From a checkpoint of a small mixture-of-experts model trained on Wikipedia: 12 layers.
Below are experts of layer 4 (counted from 0) of a mixture-of-experts language model. Rows are named router (the router's row for the expert), up (a neuron's input weights, with its number) and show model dimensions 0-159. Each number is 128 + 32 x the weight over its row's rms, rounded and kept within 0 to 255. Numbers have three digits each.
Before each expert's rows: "mostly gets" lists some tokens that are sent to it at least half of the time. This comes from a sample of Wikipedia text that the model never trained on.

# expert 17
mostly gets: "'s", "born", " on", "back", "ful", "left"
router:145132087082090083149114109087168163149115099143119087106140165129167173117094154108161132108118126171137159136103126153146084155111182107149159039077063113112109101096123107120122148101106071126125210126133175090119118193130063119069186119121120149133129189140088131160113141140137202095144126131172154106098125105092128183167095206150078129141151121216124138100090129169133153096147084171118163136141119167120169148092155122094094131156104125103093067102124093111114064139133113
up0:121122147086152122140086142128153169097097120142124093121092129078177156151125074156164173154128065159103086119113132101156117138134128124124139060111102134136178112092139049117150111086147090099154110137128121107158080154111113162071145120138141141125117176137135156186135098152082139068094171111141128084134119139058128202131119124109103109165083178174085118170092147190123149116116068238136173104102092150090105099108111093105092156101133090141054171126079112147132069105161146
up1:100085114074157067143136132109193179092115096118135138094153108113146140106161140204126124158192102146190151099145122075113146073087148114145133084084095120132136089109137121093131117062162058119122128123121151151141175141117157119113140152120163061078146132155147109120103146106107182086134146128107154075095131132118173175154136153120178134131110167081188124171110126166137111156101113187139092127138150139126110136085127093073041157164138045114090187109087137198155124166122155
up2:124194096134147134117122046135179165165068146144115108138180100125150123134116116145105098131218142149145169099139135150108131129146161140093123150113087082122116076132159103193071110160109140071107115125174118144110141162128130165097134168103093181141116130131145139178153141158136137124191109117191106202120095096082082157143096131145098110139159145108064159063165134134109117133163116132129088130144185104120151156145151111130132136255108116130052079114120106128164114127164122

# expert 15
mostly gets: " 2007", " 2016", " 2015", " 2021", " 2020", " 2014"
router:150199135071147155094151122116176153176138109117098109146110162108136125122087158149108161113167130105091090098169084056131133132149113123147171142092073146128184136121069164148121134153079106073120115124089099147115175122090116161137147080118094123074121164181107135138139137107168169114124128148155107154148122104103110136105083121060034172153130054161121169134141166122094138149129157162123130101159139174152153167012165149110088140087160153137116088135186099143123110148053148
up0:158111111097165113120154135180129161130110089105109152147114121149081106167130137108162121150113065113113118182124127165170100088164103089166150129097137134083082169146095106117108127125157123110133110167146221131130172156065137119100149105119091095112069123067154165105095109132106146131074174138120091103165152126146170107136084090105178075181105120105111106156176197111110107152149088126087135094059148104145103186074127160069090204087114078112085094116119090096161119189103108
up1:142131198156127167129137178155167088084134092097094102153100148134115147117109171080128196218128174130086116153118093120115164147132113075097110055086137194106149121133127096154113206110110145059141133115146082154164169100180158175138209099152129186120136109153108177127120080169185127142154116095166133158141145148081095120073110164122136131118177120117097083117128115104098149113151110181130119141126171130123046158116140121147133126099120150153122067132170091143194106113131113
up2:160110114179102158081112156167120088126132089152135110150118096094126106144061101105189150194104138135173129147109152154112152128184184100149120089170104134122127130131125104129182186176179067103133136143125137161108121165111063125102155118156152118203146104011141204107135123091129135088101160117170114159106110154070104176100091129148105152115184158143107148102136129154135182123134114127167128115099123061182096164114132117173112098165185072150138096127078111120182107135136141

# expert 18
mostly gets: "com", "ro", "ma", "port", "lo", " la"
router:170173117102160124113124101141171184194115103145072050099102155162195125111104084148094139154140092133128106090093177116099182190126126100136167137078076121110145120072161103161090127094105099136104154101145127146106136189110106176168135122146077140160139133175118144168131084119145148138145097176146147130179160122153118197130124045113109120168189098155126089178180121131119154103115083115097137142122122148159151149143146109165110178101172073124115168078156066166095070110129143
up0:111147120149173127111132109140173139126143148206050116162102103111213128135076082069127144170175148076158143144076125123097097163114102168094116116133131093122077130115107114082201102116100120135150194065114135122140178134138163194089139104113180104156116141103145193167132138096113093105118116123153127114180144095138164175235143100119170136154114060162142123121143123147110123172100161148102081166159124117182092111176145143100081137097127160098168138134140086133166115112114145
up1:150076114165113046157109108122167151084167178109177114107081161097135168092093151154138155101131172107135098129160146127155132136143077130114160166095109176102115138134117078092052138075144084138130130129094055106081096076069058107179096112139099165161098145138115092100139093149096158100109136140118159131170105122146159156143109127147114126102158078204097081150138168120107125089144128111116081103106134150088146100168164125096143177187138171103159153099125125152054133179112194
up2:180136109146135127092144112190159159164107185097113112063114143136193125121080131091145176109074100128149131158086119122173159128150123097052120131071141091135134103137094155175109096134116113071103208092083161158098133161092118151098134096087118200116132091152138116131136096073088131100092114147112139143096120166173107154139156183127120160204099147142135099141152118055165118159071090133086078117131156116133110138165160099119088148081070133172137167074116087078139163113135162

# expert 21
mostly gets: " it", " year", " years", " way", " time", " season"
router:161163128104095106096178093164161169160127095178168111180130121107155137085082130108099123095163131153041166106181110112139112117163152117161199124123084081109188112138104124068095144146127128085127151155150151163142170144088109116114141124151094155069161162112084139143114111099118131140106087124117185072162124126193124186076123072108135188084130092112103147116078121133110137116141094124099216179040111112100160143179134174115152162101156099123130073115139143155148131152088130
up0:140139115072133127172092085113151135138140179060144108208172114102043209149150069109092125140120170137119163093127143100157139181125110125114124091160095169148121084095099113158115147170102150126116110090103150127146098176097105132183140116170145111090096183126201165105158190129111132107061128102093131095139153118104094205148076163187150102103149145120103186151149034129173104143121125124124120162134136094141116143153097125122152071129119129134101147120148174132179162124143082
up1:107171104138070150104141132097161127134142099193112109136113076152092180092108193083115130163140103138128156144103159145107138112142153131214060086104111078127114170132141136097120080086074147132131096167136152080173152130080080101111101107048146099149152101110169115150151164126136131162131129145169143102097153096098133137106080082028154111114141108111092132197162172122121182130090124134104142133069116174099159130127096137111153078116099107155125121081126135144184143087198070
up2:142149105116137135150149163115155175133137078143140144102165107133163124151092151101066114124178119139125108103130114183149125116192130089124139223113139094139103157078066127075150070176134112135107162109183165143113168129175100147130121065171138051094099125129117105134163148169127155159149171108085092143171164144199199106178108092081119111117196107139137149105209124180139195123148091164131163165086141134098139148156114127132107135092144083113091158085063134146128136145131127

# expert 32
mostly gets: " first", " second", " Best", " final", " third", " last"
router:140180127092142157123162097111158203107189097161154071178150116104204134119053163098090103123125146121094162109141102136151147120128123123118145122143109123131185100133054173186122171114133098087119141094088057118158120106130105101101168082137166075097096213179133143133103096116115138123090111156117145112108163135088114198100099162149124158149187106179118106165078158121141169102186104119149188075096126119136118126134174126179114121181170117063124111090162123131124107143115113
up0:159113154077140149152116110105156158096162137113098080099164128119099137116109176092149124151113110066096100146113124143129150111069154121146092123135089130121180097147090157132157169161146106179112154093112182161206126127098137128150174131121121186109097113113114106166123107137070077091049171152118141088148118108109113131110144124167123088132114126059065113156107192117135172120157198084092140168192112059165148134024146071125121144102108120090115124106130075183174095121102139
up1:116150042052112184115118134166203123156119136128147107140127186155210143132102109143131142127168181110102145128098141127088152138155167115140178158121118162185144088093098139133112153109146136102074155111081084194167144119162113132131023086128128120155106182126110108131123128128136142122096157119156149087183099110110171093101110075126157200138139133134100149110144145174126091115140112161071166160077140115120124139183112152126097068079132132146110121145182055079175104105149149
up2:165134137107126132113073096118105164162141113192080205139179111071213172122129166140122190092168155119140157128158134153156193128138137158147181121125128075147096139196072160129168096133134130105101136114147146120117111102209134096154139065130102163121184136168145100160153090125106146098138123171122164143121119130096147194097166107146121110153135129144102077112125133103165119166080069052104190095093126185148157137152113181149116155114167115104172126102133106120069153147095094

# expert 47
mostly gets: " 2007", " 2015", " 2020", " 2016", " 2014", " 2024"
router:144182078117172104127147100098193157164118097089076141125096178122110131074138151158097141138154124105091170116173054117186115115167122123133175148102053111104193148107111105089138156144067087066102102110111115149115137117101106130105152102113141159057136178139132152138142097091164145145126102148128140160207187120125150160096108134124054120145125103111129148119146179130121100145166165167121142160075177154150170144049189147103155195106139141115085104097107140121122130190121166
up0:177134203138099117097121115138104111138156145132123171135100185093159135166112100124098125147059172127186114178095195091087137136104114070108092132136104153102121078110096132181134172124095118146163073120113126141175246100132125094121143083190184142104131127139119183136127121151146155091114099110106090116197135131200133077140114134105153158127147185142143132143119137120140126155175150126162109142026173100137150172141107100142157068110114109106118132114139131205112105150109166
up1:091191069130152197070108140092154170093151077113106131095113133105090047132151138085164148098145117193148132147127116179125144086106086166151146069104083048154143067121147085090168103114085132127094156155125113112098169135100129154113127145106150083056126099133113095214132134150103166101095103146146115123140067099094129159146115087180140132128167091134162115111097123142150206095143197163146147113141210117109157117174122141131150166135099125117108106106162145134121139115095140
up2:133105085113143158112153169097147117169135094130110131115142147077162138065105141121121062063127160166118146161119149125095087116132149092109156072149128101160123105109158121106205156130116084150070162126189124172128071150181165117095153149135116122172119115060127144106083178167136131151147114174143143106144167045122130143134163145078171156110120096117164114116123100111177094129136128135122167194107135182077179064150156122174150175178215129102110111154165167079147122135153174

# expert 1
mostly gets: " Sam", " Michael", " David", " Tom", " Har", " Mark"
router:141132125117118106115185095119149143187094175088137138131155151069167141177148150109123078079143065125125096087127084136089128125064112106102177129135132122078134155085100140105106121154120106123141148101113095112162136149053093166095167058133092079104161149186133143129153140154075142086069112146161180090124125106120108191132089145087133112095145142155070152195105189112110071092163165156101184130119131158153100144089156118097110133125174113132193136104146097129145167119052188
up0:172155112111159145128172119095109172112110180090118097177101152163165098118142073163156174117164166077143126103135100137123110130088159159164150142224114156194163124090089159089181090091105109151095184116116081124166171141112136081121132095154100078130136100128134118153182117106159152136085111150113154204133082118134132128145082141121188130106141097177141132113131155176111104118122184109059167111129101117187132133094136130109136149129182138081166155079158181089130200155069143
up1:162145138095133154155160103173141196136174124127133115126141148156114100104114072125167114191144052148159205149104138167114109133078137147139120068175123096134112114095132170104121052135089141090119107162098151118058119158109148194092135132157148111121131091145150064127088167134155089114121149093104110156073135160179159151087142141105180122151096172153095131167144162202092125102100173159114103076155125116146084138143125113148140193121176125154129185105180211085139112126085125
up2:054122111164181115135106182077177196187097148126123134183172188088104154114073180133106139161139155124128151150143157110204161135143116062141114112118171182164139065099089142150161147117144114178107134088159078182117077089146125145150148054101091067114125128156136154088114135161088126191152106141155166142146138158091146171131145156119125172121103097172140101116132181093135110115127093126120081079153099200170117129132103081091142118152159129103118167151150111107155147097109113

# expert 26
mostly gets: " MF", " music", " video", " FW", " television", " DF"
router:141135063115062143133175077145160154126102119141144094167133144108172140113056131099122123127192090102060095130119087083107190127127140108121202135171135046111161133076061150098159097166102087081144205157155097168123111147130117085099127127136122076095126099162144138089172083072147130104115133214162157142146160105147133170151138103152076130107158102141117134154129188172089097094156111125095174096117152120118135171160142124093135135127098074095151158100154126133164139144083137
up0:167134072084035095117132148126142140129091160136069092123121153157117177142147129151101104151175154134114159039115180116082124182128155127139138164157165047168159136102116143096123124116111086094114168187072110140093122097174118148132167122112142067111140149119136116113062109078135147138092156157116125142170107095161166177086099176142171109073093168118136163150104168149145148147220133133117186125108124113115130134176119168154161168100187089129138174079159130145142133130084118
up1:126121163127085108134114121122156236112176081136080136138122123121107131104084110136110144077198135155114117134080094135156179080136121124104121147138129113151158111079134145155151088122158096112132177177072117162118075155172101112129133145082173080172158078076142114130103137071125155127154154163164128159083152127110164126181137136137150136055173125159085162188159069148099077101157106171044112153129135103141102096167145137175152134105215112129165127104105130125124090171122183
up2:121145163077154098193136095152156138149102114107114128130120098085064062142090146171068193118083134150155126110122110133131138131103128128129167135149109128082081149123157177128112111120115148093107086155128202155098154153135142116110125041046146083157121113154173155098136077134156128162131123173067102074113125134117165123130146176177121167138110130140125119168165149114089131050113166132105135127151141115159083065102138201149234084137105126143122133107114062100103134182119111

# expert 44
mostly gets: "air", "ham", "ay", "oor", "ey", "ower"
router:167193142086104104131126098142173164150129122106102125102077166137127154094114115127122171087159139128117111082146075141136102122098044088146121108100089086100116056073132132087140181115123097134124231140115139104146191146118079147094162167115121135097084140099120183159150135114121141117093126138143133081091180036143130154142138161115150112104121069109084143108138148057133112045167128136127190154105152151157107160108136122177126134131129132107121130085197051153140150122081116
up0:197116124095089097108175166119175133150070041133119131153110209153161168131118112148079149095164078115160147145118059156066166109174104094156134163225212116162114102094147141105154080151101143108100161098131073127118118161174146149154177197126128135111101094127088100115137137105079111163110132153156108141115136070176157085056111135127126125099123150121136103099134132139059096121131160106129151112084123123175132129104139082137130149101135121137173107152162104158155161107154169
up1:158175141093168161112127085113154110135208142117142141124115152084149089176152137098119142156101090132128094163092105171143190175106077097083164116162073102098119113086083135132154148135136162151142135163115160131122121121112141152086085100183203099096139205105097116159156177156121160071195152172119129151137091078140090141143135117124158143151182125104119139148112133126103134111104153134093106138179107073171114196118103050171176157131075129143209105096153137156097142164083105
up2:118115094119098113104162129139149156142139147176110125137157140217141184135131129096110149110158141147125105042108075132125127101079065130108100056097175133100112054170058109130109140121138085133121166109125092131132154089104097115133181103078102100094132179075110120166106096119174139119111125135163173182120117131100141103061102117107144178156169124151159136122147063067113153119174111108140158157094169146122163129116132195146161106137167103148147075070135033083137129107142089

# expert 5
mostly gets: " had", " which", " who", " that", " has", " where"
router:141146126088132069149129122156167142137144136116071078138165118142146128127100102097123053136119132154091156086171087132092153194079097120152137143160113153112091143144171112088153133157082125091045189140067161078107094137120066146104144110170051121103156131168159139103147089083117138086102116169157149113142117181201088144176099137050114148148128066135126118139187168147075120068142125141086134175082132166101139140134169103134115150168123099127136053121150152141116097126146133
up0:155161093118165149121189203104141135115153128092129135115080067142104169108142110077146148088132097140106168180169137041147150160162126113168150090142118136139106108079160149094169161129108128078112136125136156165121130155087092098105152129119122123143171132177126135119143073105106142101140233131069157099069156090124117136089107128048118153121133127083060089138209133123100158130148148104114185104165110061105141143077144073102128103109111090164158153119075126114108100093097100
up1:112120074087090091095088166157142199117124140082110125128105134175140171096148091169169130126118094156143114131157135158093145165153108138115143102117103145173109108132141182127042142078060121096088165158107076112143153169107079136121155179127117116065113108185127113080155144109175064125175189134177140113129156124177114128128067171052106118133117097181120126080104077077152136120139117140137111161141175133105080124086131160120073150117125144099130124164081129089126091065124190
up2:133142121110095080102109093109158088121060129098171088108107078149153124117141121133092182154121072135176139169145120083109137116124137147081153157144105137116117153084210094095165169135139133147095141072175159119114103131099087161136130112148057144110153165094129189166127152053146106156163084078126212148097094126102065147118129137187172113142192137076132127166135154091113083159093157136094137122169162074176092178080150083169129158140114164111140125161110119122117091115160175

# expert 20
mostly gets: " d", " p", " c", " t", " b", " f"
router:181112085099112138111179058163148127158110089106148164122153166092184169094114118121108086105164075177052116096134118105113141115115105106159204102117121123105135139109064190131079101159113103117110130139118142126167146183088113105070155135126132123099190091139095140150108089096129118135134185153140174126136119155152167174100127116165088166095098137154121149182133150145098114116193095158121163091124162135107124161168122121095155166083157067094060071056123101167109133115155196
up0:129180138091198152109175064111133112175186110084155135127148059163148115108192153139133120104136149089162114145123109130108121186094075161165131106138148130137142086147160117094132211119141080108119112164169097077162199074087097136133114156170156150130143165147136176151153134148088193083122119133165128143087061117116105125137116125141172179147076124128066137171143124137149105092134088145113140149113137127075114111191137096119126128137078109143166081149048043124134107159143124
up1:092120132158139146134137099157118134136071102158141181094172101098133155155139103210128131162143154145129111115142187098162063115100097111157183143180136146120123145137142115144138080076052176105073143121128087119140074132134121160130158149155083154136137107160090191189125080176107154089115154091148116105110120187207111157120132150139126139136184186097062062141145142133135143116176079145155132108183163142119096091148152056129119108112110140114110113091187202132179111129139172
up2:236130098109124170141131139198145105085089152110131127140135123153153125139058145125086109134137122198137090104147114097122117117100150101137128126137095091088157124178122130055165086122119106185128134093114104129122072190135095111108100072161113118131189084171074137107149122080121119077123091075108124146094106100154112146087058126156126161158064159145175130129114156136072131100166087089152142072109208142143108127164136130122162143151124133128167205117088106158085156115089094

# expert 30
mostly gets: " st", " sh", " sp", " ch", " p", " comp"
router:150167130100126101124170043111161127134130108105148144165166186118161160093105082080109104132168077129096152066159103102098146127097127155122167091079131141086178143123103158131066122137111036108090161113126160134123149152108090105083119130138145126111170097196122182152140082081161143107102129167177180142152148114139132171074102135163116150042181115161151096151176176137087152092131159207119136121134153157123064147145138098112131146090132073117121123109112125167168122089168164
up0:181135123109109153140166131118151114096104103208172140096174164124151178150125161067137128100122153182125124125142093169226120137184160116150150190158176164161107135075127097179140102106121127084149121176173059143110163104141170145167134108124084112113097148124113069147129116149105167077188079164150107119105142106179096101147105122138138107099059160152098183075145162108115078165106126131099147122134146121144158103166160164121081132088169157114067142101116148167104187145153098
up1:172125158106081149187101119149127132138131096132133151132170178112116169145061121144070098135165082161099157120069140088161120156076154122113142155114120145141096092120150141139167077123187190143109149106130139120087133138135143168080177144167133188123194095120084129128127157155163163118176148095105086107163127118138077129115101129159119119081222098110198109116096092159114115159106083121152145069136114215176146159116138071165141154110065170111126126161139082085129088105141179
up2:102133138114092082105186139142131173129123128105099095145179196168164107101087153153107098146132109139125170161126170108082079164060163110204133122185181104088160103130123121139141151112102058145163157178131113099141107097068085141103116145169145041149077062123100082101117139150123164112074107114170098120091133084130143104129127132161121139163141163122160076153119111134162082143159157195119109056141133145057096190086122122112126118124122139155106140106165167156127138187138165

# expert 9
mostly gets: ");", "',", " ;", " :", "\";", ";"
router:126146090107133097109139116140154189123134085149158100137147149112159150126072150118124098123122134164150136062169172113146112155112141116158135085151119155092154092073086199172143157161143091104112132139125092154115144143106069192141157121130109117116217146160101123141133126118105184104153146102164158158090158117154133179169132138032066134142112101139061128125141135126101127105183122144069124127150114158189114145109136120114141183087139131118130066110190000141165124143103147
up0:112149062118098096101104169077116104145116155130156095170109161071180107092089091128136139112111181087115040076144114113137066078102146177123148118107192172110119090101144150119107095116125175135118149150096149083151062176164058109127166111131056103085144154164123145134145086148200122086090122139132167126119132154178132158118119204146106085148160124158135184099117171095142114123135120177130112143161147147152150148140077134089107141171158105117133128174112074103153075106081154
up1:184145135125081209170149134157151175105134140183138115109150150125106173120107182175127132092105147111133128067109131128152154132110173093152114091109136095131109099056136163179092126145100052077104117122145146196122089119175074168124137111087106148161187108192108180110159136122082164135162126093162119102092106090114208149156112109088160148135130156120056073099127115185129077108157077116105121146137114146184108138180130077111138093096142153151109096100160075149111140146151158
up2:071149141082178115152122173093161137129158152112202122149184126100121139129093146117128086177145066161110141116101138141098090082126103076158181152114192195148105130169138120124129136122144151165159130153097172139144100104152149114122169158128139152130153121171133172088178115181099131110163145146099181168090184115161189179080171132093113072109088125086144184164123126110072122107143101102118165158093114097137196136070124152067083177177135092067123127108163107133114110150122081

# expert 4
mostly gets: " such", " including", " when", " also", " before", " during"
router:138143134102111132130178058137153148145126086171177110158085148105112155107098092085092117148176123150142164049149126124139104215120135144056150106118097146079161108110120206102137126111120088066033132075141136052123141123099094150094147090120108115160148139151142189151132100112166192062137109166157154174113108106111130121140082131123140114086164112097124159112132192129124148122132159149090136144154128161087074143133170120105158115150140139116159082107143080152201115132140193
up0:154115147104134182165115121086131168158104086162167134127094076166128165134064180115159185142117152094112126106169210121100124151103159079148151086146130140122153134186116147095091176080137079093169099073167149136127000127128097150130116114120073148138126135187135180142172105159189126098173128147127151157113101130184107154085147110144151150135130115133164112139156168114175141137112095121144174068064150132139092150192165065122132123120144119106171148129154088129112123117117111
up1:094168122135101208133106109145137135132130113181118162142100085113190145161175139088061122169142119139127200107114154117122161119107159085187189109120076118189086136127073181073108148155125135102124122052154152119125190113110166102108120162142122129097187199112165153141142083130109131109155107114118121145134165098155176170079133057089114122089140112112150123089157129143130135123146120040164169129082085102069149175148125066104159091146132132083128149152096158096168111114126132
up2:132193114130113150072173087146134101138101183125125068175107138172121117147161136111111116113108080113152145154095117191110108141113074079128199176128105065130091083092103166130176104128163150115148085087126102142153161154134154102124118080178105129172118165116084138132101165179165069097113173139141099175125119134153125131181102159102066188146125095119149080152102100152109156200174149112097110129178151079103170065109111147131119135135145177129189125050116121092168138140122160

# expert 37
mostly gets: "==", "===", " ==", " ===", "====", "\n"
router:128198130112161081126236086131150131167137152119089109127127142139135184072073107165143163096175117138059113131120112057145103117108090119116154124160105118100159103098134132132139188136133088103089155174143135107117177138121109163129136083179140086053102175131121134108139099117126195089169146129137102070164161097129109149164165135127080127141125072149113137194141126132148128130146128155124134085066141133085195165092144130140085182087133114080103090119164124127104085118090208
up0:167126172162116147164095164133140111106123200107091136116160139068127128157132118101122169103110060164102093116123105097131143109149103129140155107118144162130100122118112136103075123197160136119081135152180162194204119128126139119150097103125078089122112080122159195059139148100080112126113160123125060114141176123090137154144190097097169101081115205080104110165130154099071107099151125136079205166078108113125117128157147144089137088058191111145151164105145089123098168154122134
up1:098129122074171187176181126158114156141112152106040059090179168080121135141143117155081184063161160129180125177138157181105116113131150096160122102168124142086107147125139142137129140167136148130155163102142132097146064107184134163101086099122098140135111201177108103154152167159153128099114194171074135118191117078131137150106161140148165110099145074161137189141171109077092151125124193140085131107075168119117120137147143135113140129146125050115098102101130116166136133165128110
up2:082100152154142100144155087158121148126113082126151170141137183151116148155096146131090118104120132159117118142107174113086092140155147125074162093119134131084098165154147108126087142191059140142077178096137126103128090149146160166169120135102148086146134178111092051115138110180105159113109101075167137145116114143072129146087109109112085116076130160154126094132034086148129069110117083104105118125151130142068156106105155098141091092123196079132166187057210144150105061145146142

# expert 0
mostly gets: "4", "1", "3", "6", "5", "9"
router:129190137057145103068113139188199134182149093170130115127140145131168170058085152139115141136138112195100081124123179103146154187178064115112133126133133139087131122109117137159140158130069074104124164134156087144096120109101128092076090146149148121082108138119106202112159122103105141106114112144087181095130112084121096157106121153069164142131152143134149130102130120116096109084200144172130197078168183199161178137089155132121143155134132082102148078097156140164101095147117141
up0:120179135150145125088155128086250125139127130152158137152157112140193133075137097148174126129106148192145092140093186095130146170155118133144116095166164120129098153102129125144107104140132088109110116132073142191142104149101035056102053083117102099079079114097146133106100119140143155087135134126140136134114081101088110176110136109131120117129132182176172074091122152116109048094178085143077122109140120137159130112111131115159150120180132148143127098113116149194111053085159125
up1:087125137149127170055177161151155113110169079160127149168158104151121118117074145105124145100161147077142190105178086149122157101159078157100148043074146118104143105172171118107109119122067045145123188139145110121150196178119152162117097130159124159106128106098162138144189118101136130104108104075128144083165062146133061157126112140127097091140131129102133138140121139164149170044148107167153145061090140123103139127099145112145087161144130092117195122114080146158126181121106169
up2:116137107080185044050114138134174142130124173131144190082143134079111137128125105183161117111144103084180138126136066082117141154131061099132137151081162084092106093108173115090139113098121102134135117097138060126085132185106106131129101103126140138112075156152135199143161152118068168115115134154114108106081127096120107156131139151103100124171143149150151068112105100128173113128159104092166140148157165164145107088133229038179147146157126162113127096094121162082108130139175144

# expert 31
mostly gets: " 100", " 52", " 38", " 48", " 47", " 36"
router:136126067101134132122182125185171180139104050201123158163134139141170163117062177107115140143140174175142112101110123099148177169135107124148161059155113078132131106093137167135149174165089118053088158114140074154134115166139098106042145129101116075122109168138105137126132121115101160120083117158142175093124127145154167129156125096128114095102133098122112086089104137145156071105131118161123195114098134157115158137136180083181152156172169133135128116096203125186131141126154201
up0:164136148064113138104123095175175139097068140130147110132152090138083144157160122158070136066040157163174160059143118055142144171140110060167132088194138106091090119099170143136142109212092119108173107136128116126126166134143129115177126102156127114080169148118113079126098147079139082086160111105169154110094131122147135072116176082074099175163122140103179146179104108146141118128095150134160136107104161120100168175118127152125193073094149137105145172140134153136086136145113132
up1:195120087108147054130139119160134175140154107108095153126114129126145118173104117185145129142137181116128071092181181085113170084085132147100153135168119078154197179093127144125107180176151174123115164083169134133112123160136149187076139097131087169096125106160108099159128106152098112169117137147080036075099172144173145101179107153150122147158140097159174163093126129133116118085125148059135099148170091118088161120150128163114077182139134123092160102147170099120141081136189117
up2:080077148120077221135111146120152128187141098059163119103101130144138126155153111112084162136100149191117098152051160132166114139068143142170129106170132122127110170099141184165155221119121147091125103175099146105045160140069108070151160136101151135088184155077140155091118131132147114105114138121158090137160150145140165174129119149070180140131083119162156082154160139076145136117107081139088126129172110146092122188102135159171164114087124167148106142127132114109137105100157167

# expert 8
mostly gets: " at", " won", " in", " played", "ated", " built"
router:155141128027137154130133102106159171157108054173155119118156135124138162152091136130088129107119135155135146059134112103151104123119082127158143091076115115084110125108135088153160136067077140110092152141114155063137157086153121150118116091148126047156154176200143192134171112111072133097135132125170177126091147130063130132145104149082098143137176082145088102122162168123089111162148168165105151164065143178106099190123136148117121138065131108096148125116141120167174090194127180
up0:108088121085135122127119078171198145105125093080128125125091125155144115133110072177164079096109183100107135148074139105082099125127123125148108089079087111154140123071098073138148104061098090135121140119155128080091094108148117132136131113125057088119160137129113126136154049136107132138110126138188135087148163084076103109202149106111169139151115154137149118090094090179164133201131140099090073169141154178121136144142141123168170081067075088071104098121157075125172119136184099
up1:140119154139134134124173110152169114132125127175132138039129087062111180082133083131117138123116124148128174079075080112167109117134082120158100141139087172129119134147096144098101123084101117096124118059152160114166130103120147171104131179089126114098145108062120141200194133149105128086186084177117085139136157209166100127155184073069101114119084096125110123100086128126060143111129134110127164074116151105117092099163128193138185145106107078128115100143097136123181127058118148
up2:075118089073144120099141139130136078114145105185109148139117155114187148152155049146080084062141163124106137129123084125115135086099166136145141153140112122135117159117119190061181193150128161131154149128154130101152137150111125155123156133109104104129072179083155133188132075110142153204133148194155108158155142113066119103118118080173111130158127129119131175070084106137095128147180098133183137124128144075083145109068164117120087092174177164120123086189116104093193109151158161

# expert 10
mostly gets: " —;", " Apps", "|---|---|---|---|", " –;", "|---|---|---|---|---|---|", "%;"
router:161119103088128153086126114138169155101132071126137122157115082129215205144039156088117134160090109120119100045079136105138182151120149139151132153152105131129114131091125118145163198170106093131105153167112089089171158129081088148102197089124110141084141104107127129135127121133079196145136173189105175142134134140161132162147182102121142109110154134160094102128131130156084145115218100141114175097134175151167109166074143122121054159133124139120087144106154083139167106129109177
up0:109099134118211102127126114061153126175104134123119128173144118181099131117148073132106148186149100154148170098155174079117176106124154187086177118145080191162076083123180164116057133104122155090124177067129102161129168172139138155104106153118156150160149114136111168113162189114120187145151208114122129105111168118138138185153133130149154195110135149123157156127119099155148076118170163155118114158139129159134114107166122118141104139197184121125151146095088178111198102160108163
up1:152145133138124146185174198154171172125110085136159107106114179141173179158055140094086128102151155081120139145142093119110156103116162179090135151128096071168189075121140154137129107055128153063093116142223131116136030131071126161123094139183138089161092149173087096112084107088099139099133199127116166131139135159123146137088136162094123141155119130133108102085130141103138158104101121111139120156116131117159092123143113149131139152113125159134082128134145130139134172212123213
up2:127131160114182157102161110096205125090162111149138068133120102081170150083107116116130120140109087111103096122093082127203156140138117125119072163101110143160146141158136149117159136175152123074079085144135179190152126077158101155101177148123133164110126125226090133142120105128117197211129139124163126165130119165066102137075119179101116074161122138127144098122117170088136105170114153136139073163132183150149059143091106107094147113174081144138114065099097129126170161133099151

# expert 45
mostly gets: " \"", " called", " '", " named", " considered", " †"
router:179190107109128102110159120147136170120141107122114150203134148169142135098099166182162165125119091170118119078114168117094094143075131125176146083174080071115217138175064138123149137134093090108104158164108145103124152128097116113148146112188117114090176110170130131156168136150149163095115115201145142101093126103153116199089076085139135064084105133125157107139169117140180118122169100187103140160114142129063099169116147162134159177126142097111096040123109124148163096103114148
up0:125176156168136130159191084164088120145152168163138141120117202183131188052092127092184149115133106196158101108163105141110137163126109112121109134087122107090149180059138125082137100173123174142098183166146120124155100101083137103062145138112093141157110113095086100117127159109135147103093122191112099086120184104157158129096098164116127113152141136152130118158131168143103152085110082179104128147088121075113160155144095139083150181099073122157096107105115134117193130189064073
up1:156147097121130156113146100125177101133121139137118086164130115140134114114128106134107106130105107145163167089153131113100061176110105110141182222217135169174132068133155100102108096165108149084082157180144129091098157076121159109100175096080172113107119154119151119177143142101174129079181126185162165175154132175137167107225086163148073147097146089116160156163155131203127107083159100073102151081127126140104149136149153125131174113120158120112169131134083101099162102119157137
up2:113132160111128175085172126161165152085156083120170204136139110159121124128150132128174143159123104073133140116123088160121097170114110110169154130163113134124144152098142177084143167135134117146098140091131164199113173125160128126088136182165166213127156115139128157147101109096182145104128121182166098126076176177116118106131132003112171169148119111123103133142150136161113106124224117113101084140135132104091072060106149083181154127119136094110134189145106099099093117160165162